Experts of a small language model.
Experts: 32 clamped SwiGLU neurons an expert, 8 picks a token.
Training: a variant of Muon for the experts, 377M tokens, 5752 steps.
Below are experts of layer 4 (counted from 0) of a mixture-of-experts language model. Rows are named router (the router's row for the expert), gate (a neuron's input weights, with its number), up (a neuron's input weights, with its number) and show model dimensions 0-223. Each number is 50 + 15 x the weight over its row's rms, rounded and kept within 0 to 99.
Before each expert's rows: a language model's description of what the expert responds to. This comes from a sample of Wikipedia text that the model never trained on.

# expert 25
What it handles: Two-letter consonant-vowel pieces beginning or inside names and words, such as co, Bo, go, So, la (Saco, Gordon, Nicola).
router:73 59 71 22 57 34 53 79 48 39 66 75 59 50 73 62 65 65 46 33 55 57 39 32 48 52 56 29 64 55 47 32 55 45 68 57 61 40 64 45 46 78 50 24 61 26 26 39 52 44 43 43 59 40 32 43 38 25 77 59 69 48 50 21 38 68 63 56 47 67 35 62 30 40 47 52 57 76 64 38 46 58 51 48 41 58 29 70 60 48 28 70 54 50 26 57 73 72 59 56 49 52 55 39 20 56 09 53 52 53 43 61 33 44 54 51 55 67 73 33 81 49 53 50 55 16 75 63 47 68 66 45 60 36 33 46 27 38 68 23 61 45 48 47 63 23 40 73 40 56 69 42 71 50 49 38 42 18 37 16 47 43 50 56 83 51 57 48 51 48 49 48 70 58 16 61 37 58 54 77 53 69 61 38 65 32 51 59 61 56 48 49 49 42 39 99 59 20 49 37 76 26 60 68 49 71 55 57 52 44 80 36 65 29 41 47 46 55 46 47 36 59 49 38
gate0:63 68 50 47 71 47 50 63 90 27 47 51 79 29 68 45 51 32 58 48 68 34 69 12 61 46 30 62 31 50 49 31 23 44 65 55 52 39 54 38 58 58 74 77 54 17 48 40 62 55 39 45 49 47 31 52 36 58 38 62 60 64 30 63 40 58 42 57 76 62 57 69 65 54 30 69 57 51 08 36 86 29 38 48 46 33 43 74 25 42 15 41 61 41 65 58 51 40 51 53 30 20 60 20 27 52 37 52 63 58 46 43 22 70 34 48 76 35 69 50 57 41 71 60 47 42 36 54 58 33 64 41 47 74 56 58 62 46 43 60 56 41 70 62 38 42 45 40 70 61 50 64 62 27 24 51 52 57 57 49 66 52 42 44 56 86 65 50 66 54 33 40 65 56 51 10 50 64 40 77 48 55 34 66 48 36 73 21 30 64 62 62 71 52 59 58 61 62 42 43 44 53 63 52 27 54 46 57 53 70 38 50 56 47 44 42 66 58 31 27 51 32 78 25
up0:50 48 29 40 59 47 34 49 81 38 53 59 80 30 54 42 36 36 55 42 63 71 33 33 56 50 67 59 47 92 52 59 36 24 57 36 50 41 77 44 19 30 52 69 63 28 57 70 54 59 41 63 49 41 31 37 51 51 49 49 53 60 42 49 55 37 50 66 67 70 50 76 63 79 48 63 46 56 31 38 60 14 36 63 27 41 46 63 61 57 40 21 47 54 34 60 67 43 59 39 41 35 52 49 01 42 37 65 41 46 62 54 55 52 21 66 63 50 30 46 43 53 61 59 45 55 18 53 35 26 28 39 42 54 48 30 64 58 49 58 56 31 64 62 52 57 35 64 69 63 56 56 60 38 35 59 42 40 46 43 66 83 23 59 42 69 51 60 54 32 21 33 82 40 42 26 51 39 46 56 49 47 58 62 95 37 76 59 41 67 54 50 96 26 55 42 60 54 51 59 44 71 65 39 57 33 34 36 51 63 55 23 59 26 63 41 62 55 51 20 40 30 56 50
gate1:62 61 28 59 86 40 47 45 39 47 61 65 83 63 47 80 59 59 47 47 49 51 49 14 46 80 40 47 62 45 61 52 65 21 45 36 66 64 64 64 59 39 55 61 77 43 65 48 61 30 49 51 53 68 45 42 48 51 60 52 62 65 63 64 19 61 57 56 49 48 61 65 63 40 19 40 45 65 44 63 51 31 74 36 48 42 65 27 49 37 40 49 43 29 45 80 30 71 73 60 66 62 58 44 78 41 61 28 59 51 09 24 79 39 81 70 55 50 44 49 35 30 54 24 52 65 34 47 66 77 59 33 56 46 77 36 52 52 46 55 43 40 29 33 76 39 54 59 49 12 34 51 39 26 52 44 54 40 38 36 70 74 65 68 50 50 48 63 56 32 91 52 57 28 23 40 60 54 36 48 75 68 40 71 31 31 47 62 31 36 60 37 30 52 66 63 38 74 51 42 61 45 32 32 58 38 35 66 44 57 34 44 49 44 45 43 55 57 72 57 51 55 59 27
up1:49 51 53 53 84 57 38 67 65 73 25 59 74 40 36 76 67 54 22 51 00 63 24 72 52 48 54 44 53 36 53 50 45 65 44 70 70 50 43 60 62 39 58 39 66 58 66 73 46 58 40 66 40 52 30 71 55 69 53 88 62 75 48 13 49 60 37 55 42 58 48 46 41 65 42 48 34 62 61 48 52 50 81 42 36 15 38 53 22 15 54 37 70 35 36 62 65 41 48 55 40 41 45 59 54 24 63 32 36 39 41 56 72 67 58 42 51 55 85 40 30 34 61 67 74 50 26 52 49 53 47 49 32 66 48 31 66 58 48 62 57 54 52 48 57 48 67 32 69 43 16 50 45 16 41 56 26 28 46 40 65 47 48 57 58 52 27 41 71 27 65 41 44 47 25 55 78 47 48 59 38 40 54 29 37 58 63 65 50 54 60 34 56 33 66 40 17 60 42 59 54 58 46 61 46 65 39 59 57 71 48 60 31 52 62 73 56 29 21 58 49 31 68 64
gate2:60 47 40 42 70 40 50 54 48 23 76 86 62 46 55 43 52 24 60 37 43 49 54 50 71 21 64 65 54 50 39 73 35 74 57 47 55 56 45 70 71 33 31 44 44 49 31 65 68 54 54 78 51 60 50 53 44 30 69 62 58 73 55 47 72 51 53 51 42 31 40 55 45 54 67 15 74 57 59 41 75 77 59 04 45 80 40 46 50 50 53 32 53 42 66 38 36 58 46 66 48 46 48 40 64 39 53 38 66 27 40 32 55 20 62 71 50 54 44 50 32 37 50 45 19 33 57 57 30 79 44 27 53 07 73 52 39 66 42 73 35 62 66 30 82 65 60 42 67 64 32 75 36 76 68 60 77 28 31 57 34 43 53 40 44 67 62 45 47 52 51 62 37 47 42 52 90 51 68 51 09 68 49 39 19 61 68 48 45 55 45 53 63 50 59 52 64 57 38 53 78 39 56 45 47 46 47 59 45 50 65 51 64 24 78 48 58 60 42 55 54 45 56 37
up2:46 40 40 39 54 46 39 51 47 06 78 70 55 39 21 39 31 43 58 22 49 57 51 59 79 47 67 36 33 43 32 50 31 75 51 40 66 61 47 76 59 34 34 25 64 59 50 74 49 65 63 65 49 42 48 38 39 54 60 41 49 40 70 40 70 08 49 62 32 42 15 64 39 41 45 46 64 52 61 51 42 70 94 18 51 71 44 54 50 44 55 17 39 47 60 17 39 57 62 67 32 51 32 33 72 58 53 47 37 37 39 28 64 23 52 66 43 50 50 73 31 44 49 28 53 41 52 72 48 71 50 55 49 36 61 45 41 61 28 37 42 33 38 33 77 79 43 32 61 67 28 72 55 71 74 52 69 33 58 57 39 60 58 51 38 52 69 61 48 74 53 42 52 67 59 55 61 51 41 62 09 51 48 38 56 64 65 60 67 60 44 69 49 65 60 46 37 63 65 51 90 47 63 28 64 29 63 69 62 56 57 50 39 38 45 55 61 59 35 58 61 56 61 63
gate3:30 48 86 10 72 46 46 52 59 52 34 45 36 40 52 63 78 28 52 50 31 57 55 38 55 41 17 51 26 21 45 52 42 50 33 79 82 73 44 62 71 53 46 59 48 55 60 43 15 50 41 57 38 41 54 48 40 44 67 63 40 65 44 69 53 64 49 67 46 33 46 36 79 23 52 67 36 26 33 39 46 72 44 58 31 58 59 61 53 45 44 66 32 66 56 40 61 56 38 31 08 50 47 45 37 49 42 62 63 13 54 47 24 51 80 38 56 35 40 78 40 56 59 32 44 42 67 42 56 66 53 51 74 58 57 15 40 41 65 56 59 56 65 52 47 69 57 80 63 62 44 54 41 24 54 10 17 77 55 40 49 39 62 47 48 57 51 46 77 70 43 68 42 52 29 39 59 23 28 56 54 50 57 57 39 58 44 75 48 51 48 51 48 32 31 37 50 43 34 50 73 41 51 60 44 36 04 48 61 51 40 31 39 67 38 32 35 53 46 48 69 47 39 47
up3:75 73 52 52 59 49 32 54 67 34 31 53 77 56 56 47 51 41 55 42 29 45 45 51 43 54 32 40 60 24 74 45 30 50 59 26 91 64 35 30 82 40 37 63 42 75 44 62 39 32 40 37 41 65 33 42 62 56 56 58 59 40 44 55 79 38 71 54 40 48 41 46 46 44 65 46 65 32 40 36 62 83 66 36 29 44 48 52 64 17 50 47 54 39 49 87 51 63 23 22 31 37 71 34 45 68 20 64 45 42 15 08 15 52 88 37 62 22 32 70 52 59 67 45 52 66 73 43 43 57 23 45 49 47 49 22 59 52 58 55 55 79 62 42 78 65 54 47 43 44 41 57 46 54 57 46 38 69 49 45 59 38 71 32 40 85 54 53 52 56 50 63 43 55 48 25 63 59 44 66 42 46 44 45 55 48 66 70 36 52 66 83 29 41 64 27 28 72 35 45 58 45 45 57 58 42 20 47 52 50 56 27 54 56 59 33 43 55 54 56 54 51 44 54

# expert 38
What it handles: Opening syllables of words and names like ru, Ra, Ro, su, la, as in ruling, ruins, museum, Rui.
router:45 76 26 64 42 38 54 69 43 34 71 32 48 62 65 46 42 33 33 95 53 51 37 37 40 18 29 62 70 75 33 49 34 72 21 55 39 59 45 79 44 74 57 44 60 22 53 46 52 47 43 64 52 31 52 52 85 78 39 66 32 54 40 45 58 29 42 39 58 44 40 46 60 38 37 40 28 28 42 27 22 47 47 42 56 37 52 62 38 55 42 52 67 47 70 43 74 74 58 48 58 77 25 47 34 54 54 36 69 56 24 55 58 58 41 36 57 49 23 48 55 26 19 53 05 49 19 46 46 25 41 72 68 38 73 47 44 47 49 62 88 66 54 52 43 45 48 49 49 48 48 52 36 43 51 52 45 32 58 42 46 47 37 14 69 73 51 46 67 52 40 40 73 35 58 48 53 35 54 45 64 44 59 65 67 29 47 44 57 44 54 49 43 39 24 65 62 47 58 54 61 46 51 67 19 68 88 40 47 73 51 42 39 64 51 25 58 56 44 39 16 56 42 60
gate0:65 57 76 72 68 32 58 26 57 49 30 56 39 39 63 74 37 31 50 37 55 41 39 23 41 77 50 62 24 16 48 53 15 50 49 52 60 58 61 75 46 81 46 38 45 45 64 40 42 51 42 71 44 50 66 49 41 52 83 41 39 36 66 51 37 55 64 49 57 49 44 50 59 57 34 66 36 53 58 63 57 57 56 13 34 69 28 61 32 52 39 34 40 59 55 72 43 53 46 48 61 37 53 79 73 22 27 47 46 57 44 25 49 44 50 55 65 57 27 65 44 27 25 36 34 62 60 59 66 43 29 66 67 64 37 71 43 60 58 44 31 36 81 22 47 55 66 48 46 33 31 74 27 38 35 58 54 62 43 45 63 60 39 54 45 68 61 49 75 45 51 53 55 89 78 57 86 73 71 52 79 50 67 54 42 51 40 61 77 31 58 29 30 36 56 29 38 35 45 41 21 24 53 48 43 55 62 51 58 60 26 69 60 28 56 72 63 43 45 52 41 66 57 51
up0:77 57 73 78 56 39 32 09 48 58 53 43 59 41 73 54 31 27 50 50 45 58 32 25 58 62 70 66 22 21 54 62 32 42 46 36 46 57 65 70 57 54 59 31 43 60 46 52 44 75 52 60 57 56 67 60 21 76 47 36 21 57 44 65 68 30 38 54 60 49 40 57 71 34 14 53 38 50 63 66 52 51 50 24 39 54 34 51 50 51 75 55 43 52 43 79 59 55 18 20 36 41 50 57 72 23 18 47 42 46 31 37 43 53 59 42 57 49 43 43 34 61 33 50 43 44 66 45 57 12 26 58 47 56 27 34 42 53 05 59 18 70 58 22 43 65 64 51 45 79 27 48 22 25 52 58 33 49 42 58 58 40 58 41 48 63 57 33 45 54 63 43 64 66 60 57 71 53 51 42 47 37 59 52 68 61 08 49 67 40 44 51 47 32 60 46 29 48 32 53 53 41 37 45 60 56 62 51 27 30 42 54 71 36 64 40 45 45 56 65 76 73 37 43
gate1:62 33 55 32 75 17 68 31 33 72 83 52 43 54 23 61 66 47 46 63 61 29 38 66 56 45 31 34 76 55 49 33 55 38 52 71 41 37 29 45 37 46 30 61 64 29 44 55 51 42 24 54 44 47 65 58 78 43 65 35 62 34 67 63 50 59 39 59 66 25 43 31 60 50 55 49 46 50 30 28 19 53 70 56 76 54 57 66 48 47 44 56 50 88 79 38 70 52 58 40 45 35 50 39 69 61 63 79 62 50 41 31 58 50 40 39 52 68 62 61 52 45 39 20 47 65 32 45 33 21 50 28 56 44 57 46 65 65 15 37 37 38 34 34 54 47 39 45 58 69 61 52 52 60 80 59 58 32 64 51 59 27 35 80 45 40 36 52 55 52 55 41 49 40 57 17 22 37 51 25 40 37 44 35 42 45 34 60 42 48 38 62 23 33 59 73 60 36 41 66 19 40 40 48 14 48 49 38 43 67 44 48 35 51 24 31 48 71 28 39 54 57 08 42
up1:35 46 24 39 60 44 57 44 69 61 16 34 60 74 43 29 40 65 42 66 58 72 41 68 77 37 46 26 67 58 57 27 33 31 40 33 53 42 38 44 48 33 47 45 54 14 25 99 72 38 41 49 37 47 63 34 46 57 40 65 53 28 52 34 65 52 33 54 43 34 44 46 37 44 64 68 49 55 57 39 50 42 56 67 38 30 67 38 71 48 43 29 35 48 63 42 39 64 31 39 51 49 54 71 25 48 64 47 69 72 34 54 50 64 39 36 55 38 70 61 33 50 74 37 50 72 50 51 62 29 41 57 48 45 69 47 55 69 41 76 34 44 41 40 40 47 58 69 46 63 71 30 77 36 99 52 67 19 85 55 62 35 54 67 79 48 35 33 50 59 59 51 56 50 37 49 32 42 40 42 32 61 47 25 40 31 57 57 57 54 63 50 54 58 52 51 55 60 60 79 59 52 58 52 49 29 57 72 28 30 41 58 16 68 50 39 36 52 33 44 56 42 34 15
gate2:44 28 56 27 24 54 63 67 54 50 35 32 75 67 51 31 50 36 47 58 54 46 54 61 47 38 46 47 35 61 79 72 23 49 66 36 36 52 58 62 52 57 49 48 71 70 43 47 32 53 40 55 36 49 39 65 58 57 71 36 49 71 38 77 63 58 34 28 55 39 42 50 68 40 48 42 60 61 57 60 62 37 41 54 51 27 66 57 50 71 49 54 48 50 29 19 57 41 56 71 35 39 82 55 68 20 13 48 59 60 70 70 39 35 30 71 83 63 58 32 31 33 50 48 70 39 69 48 52 62 47 32 71 47 29 67 43 64 92 57 64 54 42 29 35 48 51 47 52 41 54 47 49 50 69 59 90 65 58 51 76 56 54 54 54 53 46 68 72 30 72 86 44 70 65 45 83 48 46 55 33 58 55 86 60 63 44 53 30 33 45 40 47 62 40 44 35 54 67 31 66 77 75 36 47 60 73 50 69 53 47 35 23 30 25 74 53 21 62 43 40 54 49 55
up2:65 45 44 43 54 82 50 68 61 35 36 24 57 75 34 27 45 38 45 38 36 33 57 72 53 39 54 61 37 48 73 71 48 47 41 58 24 54 45 45 64 76 57 37 49 52 18 41 51 72 47 21 68 40 39 58 34 68 49 52 27 56 54 57 49 57 59 20 56 51 39 56 45 44 36 30 66 57 73 39 83 61 42 56 56 58 72 61 58 50 54 65 46 17 64 41 41 47 48 62 67 51 65 59 48 38 21 53 74 54 34 83 62 62 41 54 58 69 53 24 36 73 62 84 70 26 64 46 47 65 52 76 62 47 44 54 52 60 50 32 31 69 91 37 35 54 25 41 61 54 58 34 39 42 62 54 48 48 37 57 62 70 50 25 50 71 63 42 77 31 74 61 64 57 57 47 56 48 46 52 39 55 73 35 56 62 27 31 65 24 60 46 52 67 60 28 34 64 51 34 50 73 79 41 57 51 61 59 37 30 33 36 42 24 27 31 32 18 33 61 50 49 26 27
gate3:23 32 75 53 38 66 53 55 61 78 59 69 39 39 53 19 34 52 36 67 33 22 49 63 41 25 61 63 35 45 47 70 32 28 37 75 15 34 66 39 40 39 52 66 78 67 59 54 74 57 29 34 47 68 38 58 65 22 04 50 36 53 47 64 36 43 28 43 57 66 25 69 54 51 75 50 54 68 29 77 86 40 40 63 56 66 30 25 76 55 67 57 66 64 79 35 67 70 43 76 35 18 30 52 16 48 51 71 44 48 55 54 40 59 62 28 76 32 50 34 34 43 52 55 49 42 32 49 36 50 57 48 38 44 58 40 56 70 32 40 44 59 59 47 56 27 60 55 50 50 38 40 44 37 45 43 58 29 22 26 63 59 48 10 67 26 53 53 59 49 53 63 50 53 52 28 53 63 56 58 38 53 66 45 47 44 38 56 36 58 56 26 50 57 58 61 44 66 36 62 55 72 68 56 41 33 34 48 60 62 50 64 41 42 48 59 56 49 39 25 44 33 45 52
up3:30 47 61 51 43 69 31 58 71 51 60 62 40 64 30 28 55 36 51 44 43 39 53 66 44 34 73 43 20 51 37 70 27 41 56 51 28 28 40 47 52 45 30 42 68 38 48 47 57 57 65 49 37 80 30 59 61 24 23 50 38 51 37 74 35 62 41 29 41 52 28 62 60 60 64 39 70 79 80 47 48 31 32 70 51 51 42 42 78 83 68 50 59 58 66 22 52 19 28 82 64 10 51 69 56 54 46 75 58 32 69 60 46 50 64 34 35 33 70 27 23 37 45 47 43 39 45 73 31 50 41 60 33 45 51 51 55 70 36 43 45 56 48 61 32 54 46 63 44 54 67 27 78 49 66 62 58 47 64 43 54 63 41 38 60 41 55 58 45 14 51 65 48 75 39 31 28 86 57 31 34 37 39 50 54 46 41 45 37 59 40 25 52 50 81 33 38 36 60 69 47 79 82 45 48 42 52 31 54 62 56 61 39 62 70 56 48 47 46 16 58 60 61 54

# expert 41
What it handles: Word-start capital pieces, mostly O in names (Osaka, Odenkirk, Obispo, Official), plus Ni, Su, Mo, Ne, and ft after heights.
router:42 72 54 39 41 45 21 51 54 47 46 75 57 74 30 64 47 72 52 66 75 39 43 38 55 25 23 78 69 74 60 56 38 38 45 51 48 32 55 23 21 78 34 54 64 29 39 24 41 70 60 83 77 47 58 64 43 34 29 57 30 46 36 40 51 35 65 27 40 42 50 44 56 40 57 39 59 32 62 45 25 30 47 41 51 35 32 55 57 50 57 47 49 56 51 66 69 91 71 56 57 36 53 63 42 58 37 38 40 56 24 57 42 59 31 52 45 59 48 30 56 28 55 49 20 62 36 48 29 26 34 59 71 55 39 34 40 46 32 42 50 79 54 51 52 63 64 53 43 57 43 43 49 38 67 39 46 26 61 39 34 46 46 40 50 29 33 70 37 58 54 68 27 57 56 38 52 42 50 41 76 75 24 50 51 23 40 47 66 28 56 35 31 48 45 49 60 45 50 29 62 47 60 67 41 68 73 38 53 73 48 38 52 32 32 46 44 51 55 62 00 94 48 68
gate0:61 26 58 52 70 63 26 77 69 64 39 62 37 66 13 37 58 29 35 41 19 52 52 50 59 60 47 60 42 58 53 40 69 26 56 55 35 71 84 35 44 59 48 68 21 24 23 26 45 36 67 56 66 45 63 65 40 38 36 52 58 67 77 29 45 57 32 41 33 32 71 40 21 29 42 61 58 27 35 77 48 40 30 42 76 51 40 50 65 41 52 49 37 82 70 65 61 58 68 75 60 43 37 30 29 62 63 56 53 52 41 56 55 73 35 49 30 75 62 36 50 60 59 66 45 38 54 27 30 50 59 80 52 58 61 47 45 50 20 48 66 69 56 53 43 60 59 51 67 40 54 46 54 31 21 40 46 38 44 70 32 32 48 28 44 51 37 73 51 46 60 57 30 63 50 59 75 37 36 46 51 58 32 53 42 46 32 48 68 49 46 19 58 52 58 56 66 66 40 48 41 46 61 37 50 55 43 39 75 70 62 30 43 12 64 67 36 39 41 37 52 58 29 13
up0:52 21 78 56 71 84 27 32 73 50 28 79 44 48 43 37 49 32 21 46 37 69 53 42 53 73 44 52 39 49 64 49 64 39 50 56 41 66 61 45 55 65 25 76 46 33 45 28 52 34 85 82 58 44 69 71 34 59 43 68 30 50 71 47 49 51 31 40 32 58 53 66 35 35 59 74 56 21 26 82 56 53 23 17 67 73 33 34 62 66 71 36 35 63 47 53 39 31 48 62 35 46 29 42 28 51 54 75 53 58 57 73 64 90 51 55 25 76 47 46 46 66 59 52 54 44 88 49 49 42 46 48 64 72 62 38 45 52 32 54 55 57 57 37 24 37 43 52 58 58 58 59 45 34 27 34 61 47 58 70 52 55 42 48 49 53 39 65 58 64 72 45 54 60 50 56 68 39 44 58 60 69 39 72 52 52 46 34 54 48 59 29 64 68 48 44 68 62 46 28 58 39 52 26 63 55 40 43 50 49 40 71 55 26 65 60 35 30 42 50 64 40 16 11
gate1:46 57 24 43 78 54 37 37 43 34 72 79 36 35 44 50 17 47 58 44 50 73 38 45 34 45 39 47 45 50 82 52 33 48 45 56 83 58 43 42 64 52 73 51 35 52 62 27 47 52 66 57 43 18 55 30 58 43 11 49 39 77 73 60 66 52 60 69 47 57 49 77 61 48 36 68 72 52 40 60 54 28 40 40 36 43 38 51 48 56 49 60 48 53 33 59 28 35 57 57 47 32 47 54 38 66 31 21 78 52 32 54 26 48 40 62 45 69 63 45 56 70 58 78 69 50 74 40 41 25 39 62 39 42 60 33 39 57 00 63 40 46 59 21 69 38 67 31 37 54 40 74 32 42 44 37 60 43 62 66 37 82 55 52 39 51 48 59 36 82 76 53 78 27 54 59 60 42 50 74 67 62 24 49 75 66 49 49 52 48 48 58 63 64 38 72 38 65 59 05 58 44 60 58 48 48 64 63 56 59 44 63 49 63 45 44 37 41 52 71 56 82 38 53
up1:26 40 22 44 74 49 43 50 44 33 70 66 29 40 38 44 26 46 73 33 23 68 33 58 36 58 46 36 34 51 62 61 32 49 20 52 78 45 56 43 56 59 59 46 52 63 63 39 47 61 64 43 56 31 56 27 40 49 34 52 32 63 76 64 55 44 58 64 27 50 44 81 73 41 38 64 72 58 40 61 77 23 49 55 57 55 49 46 48 44 55 56 59 49 54 46 28 37 63 67 42 31 63 37 40 68 39 16 71 46 46 56 17 46 41 62 50 80 64 48 59 63 51 61 91 51 64 56 46 25 48 62 37 24 53 39 38 59 19 46 39 40 73 30 68 56 56 25 52 55 21 90 34 72 47 46 45 42 63 71 59 79 53 37 42 57 51 54 33 63 69 52 79 36 57 45 61 51 43 61 47 69 45 67 92 58 57 55 58 52 58 62 77 73 61 55 34 59 55 09 68 68 69 51 44 42 60 60 51 51 48 66 48 45 61 46 40 53 37 77 77 71 44 56
gate2:58 31 57 62 57 50 53 60 75 62 24 60 49 52 55 53 57 39 42 56 30 59 31 87 52 34 72 33 25 35 57 36 35 55 40 26 41 34 35 49 29 42 45 39 42 64 57 56 47 54 45 38 36 37 29 36 59 43 30 51 50 48 56 54 42 73 54 48 43 72 25 66 35 89 47 40 30 30 28 57 48 53 22 33 50 75 62 50 57 69 79 47 51 61 45 63 55 81 72 37 33 44 23 09 41 52 56 46 53 34 42 69 45 55 59 36 72 37 78 43 46 51 39 45 54 67 42 44 63 52 50 46 61 49 33 48 49 31 71 44 45 52 14 80 25 54 31 67 65 48 43 80 35 47 42 45 43 66 36 10 46 57 57 31 53 56 28 24 39 76 60 31 51 35 35 88 43 59 37 42 31 30 41 45 74 58 41 53 46 46 56 34 41 60 76 31 26 66 52 64 42 56 51 55 59 38 62 41 30 54 54 56 60 35 56 37 53 60 11 56 64 19 37 34
up2:54 46 90 36 38 56 29 64 52 75 48 32 70 60 39 74 41 51 43 43 48 61 44 58 53 36 27 79 27 45 42 56 34 70 52 39 46 49 51 51 44 54 42 55 66 46 61 38 63 63 56 54 43 26 47 65 48 46 54 52 32 45 46 82 59 42 69 60 42 39 19 62 51 72 53 58 74 55 41 18 57 28 45 50 60 42 46 53 61 43 48 48 63 32 35 40 23 75 70 51 53 38 38 30 72 42 41 46 49 29 27 52 65 64 25 58 62 22 66 12 44 42 31 30 57 77 59 40 57 47 69 43 54 51 55 24 65 45 75 51 43 63 37 65 15 53 45 49 54 44 52 66 43 40 71 41 66 29 36 41 48 70 56 55 62 47 09 29 52 76 76 53 34 33 74 68 11 38 51 50 32 43 27 37 79 54 39 22 29 55 57 47 36 66 66 77 39 38 37 45 61 58 64 55 29 73 73 35 27 39 49 48 38 51 25 67 38 54 67 59 45 66 39 41
gate3:30 62 62 43 60 67 45 34 26 40 74 51 65 54 74 48 15 39 57 32 48 50 35 42 36 61 52 44 47 62 56 57 56 27 16 57 51 39 74 64 43 45 52 55 31 44 46 54 57 51 28 50 29 60 52 67 51 62 47 37 30 39 55 52 36 36 31 27 30 51 57 51 60 33 39 37 41 51 47 52 42 36 54 33 55 26 65 47 65 24 45 38 82 54 68 31 94 66 21 57 74 17 71 41 32 47 58 57 54 49 56 29 39 39 35 65 59 51 69 66 33 60 35 25 54 53 56 73 68 37 62 35 68 23 44 65 53 37 47 59 51 28 45 49 31 66 31 75 59 37 47 42 49 27 66 47 38 48 47 59 32 47 83 52 52 52 41 55 53 35 96 42 53 62 59 49 20 37 44 55 41 29 64 48 53 41 64 33 56 56 36 56 66 45 08 41 47 84 62 55 83 52 27 43 40 32 51 31 60 40 12 52 77 72 40 52 51 40 38 40 34 39 30 50
up3:33 50 58 54 52 48 58 51 42 58 54 56 52 60 52 62 66 71 54 52 66 43 58 54 52 55 37 39 46 52 48 80 45 59 21 41 37 42 57 68 62 65 42 71 32 53 27 55 65 39 43 25 52 64 81 53 56 74 54 23 41 33 58 70 50 41 70 59 24 46 52 73 85 19 52 68 52 44 52 36 30 48 28 46 57 53 43 70 58 61 36 60 72 29 49 28 62 37 45 57 69 60 39 52 54 51 75 31 79 76 48 24 57 40 33 64 53 47 79 44 31 55 45 27 55 37 47 76 94 49 82 33 55 45 51 63 58 28 64 38 55 34 40 57 50 62 36 55 67 53 57 36 71 67 62 48 73 60 70 43 70 52 55 62 15 69 38 56 50 34 84 44 23 54 46 63 27 46 67 47 64 41 50 54 27 53 58 46 58 48 74 51 43 57 57 28 32 65 60 67 59 29 16 29 45 40 56 55 45 27 37 70 57 78 20 48 66 15 40 33 43 38 68 62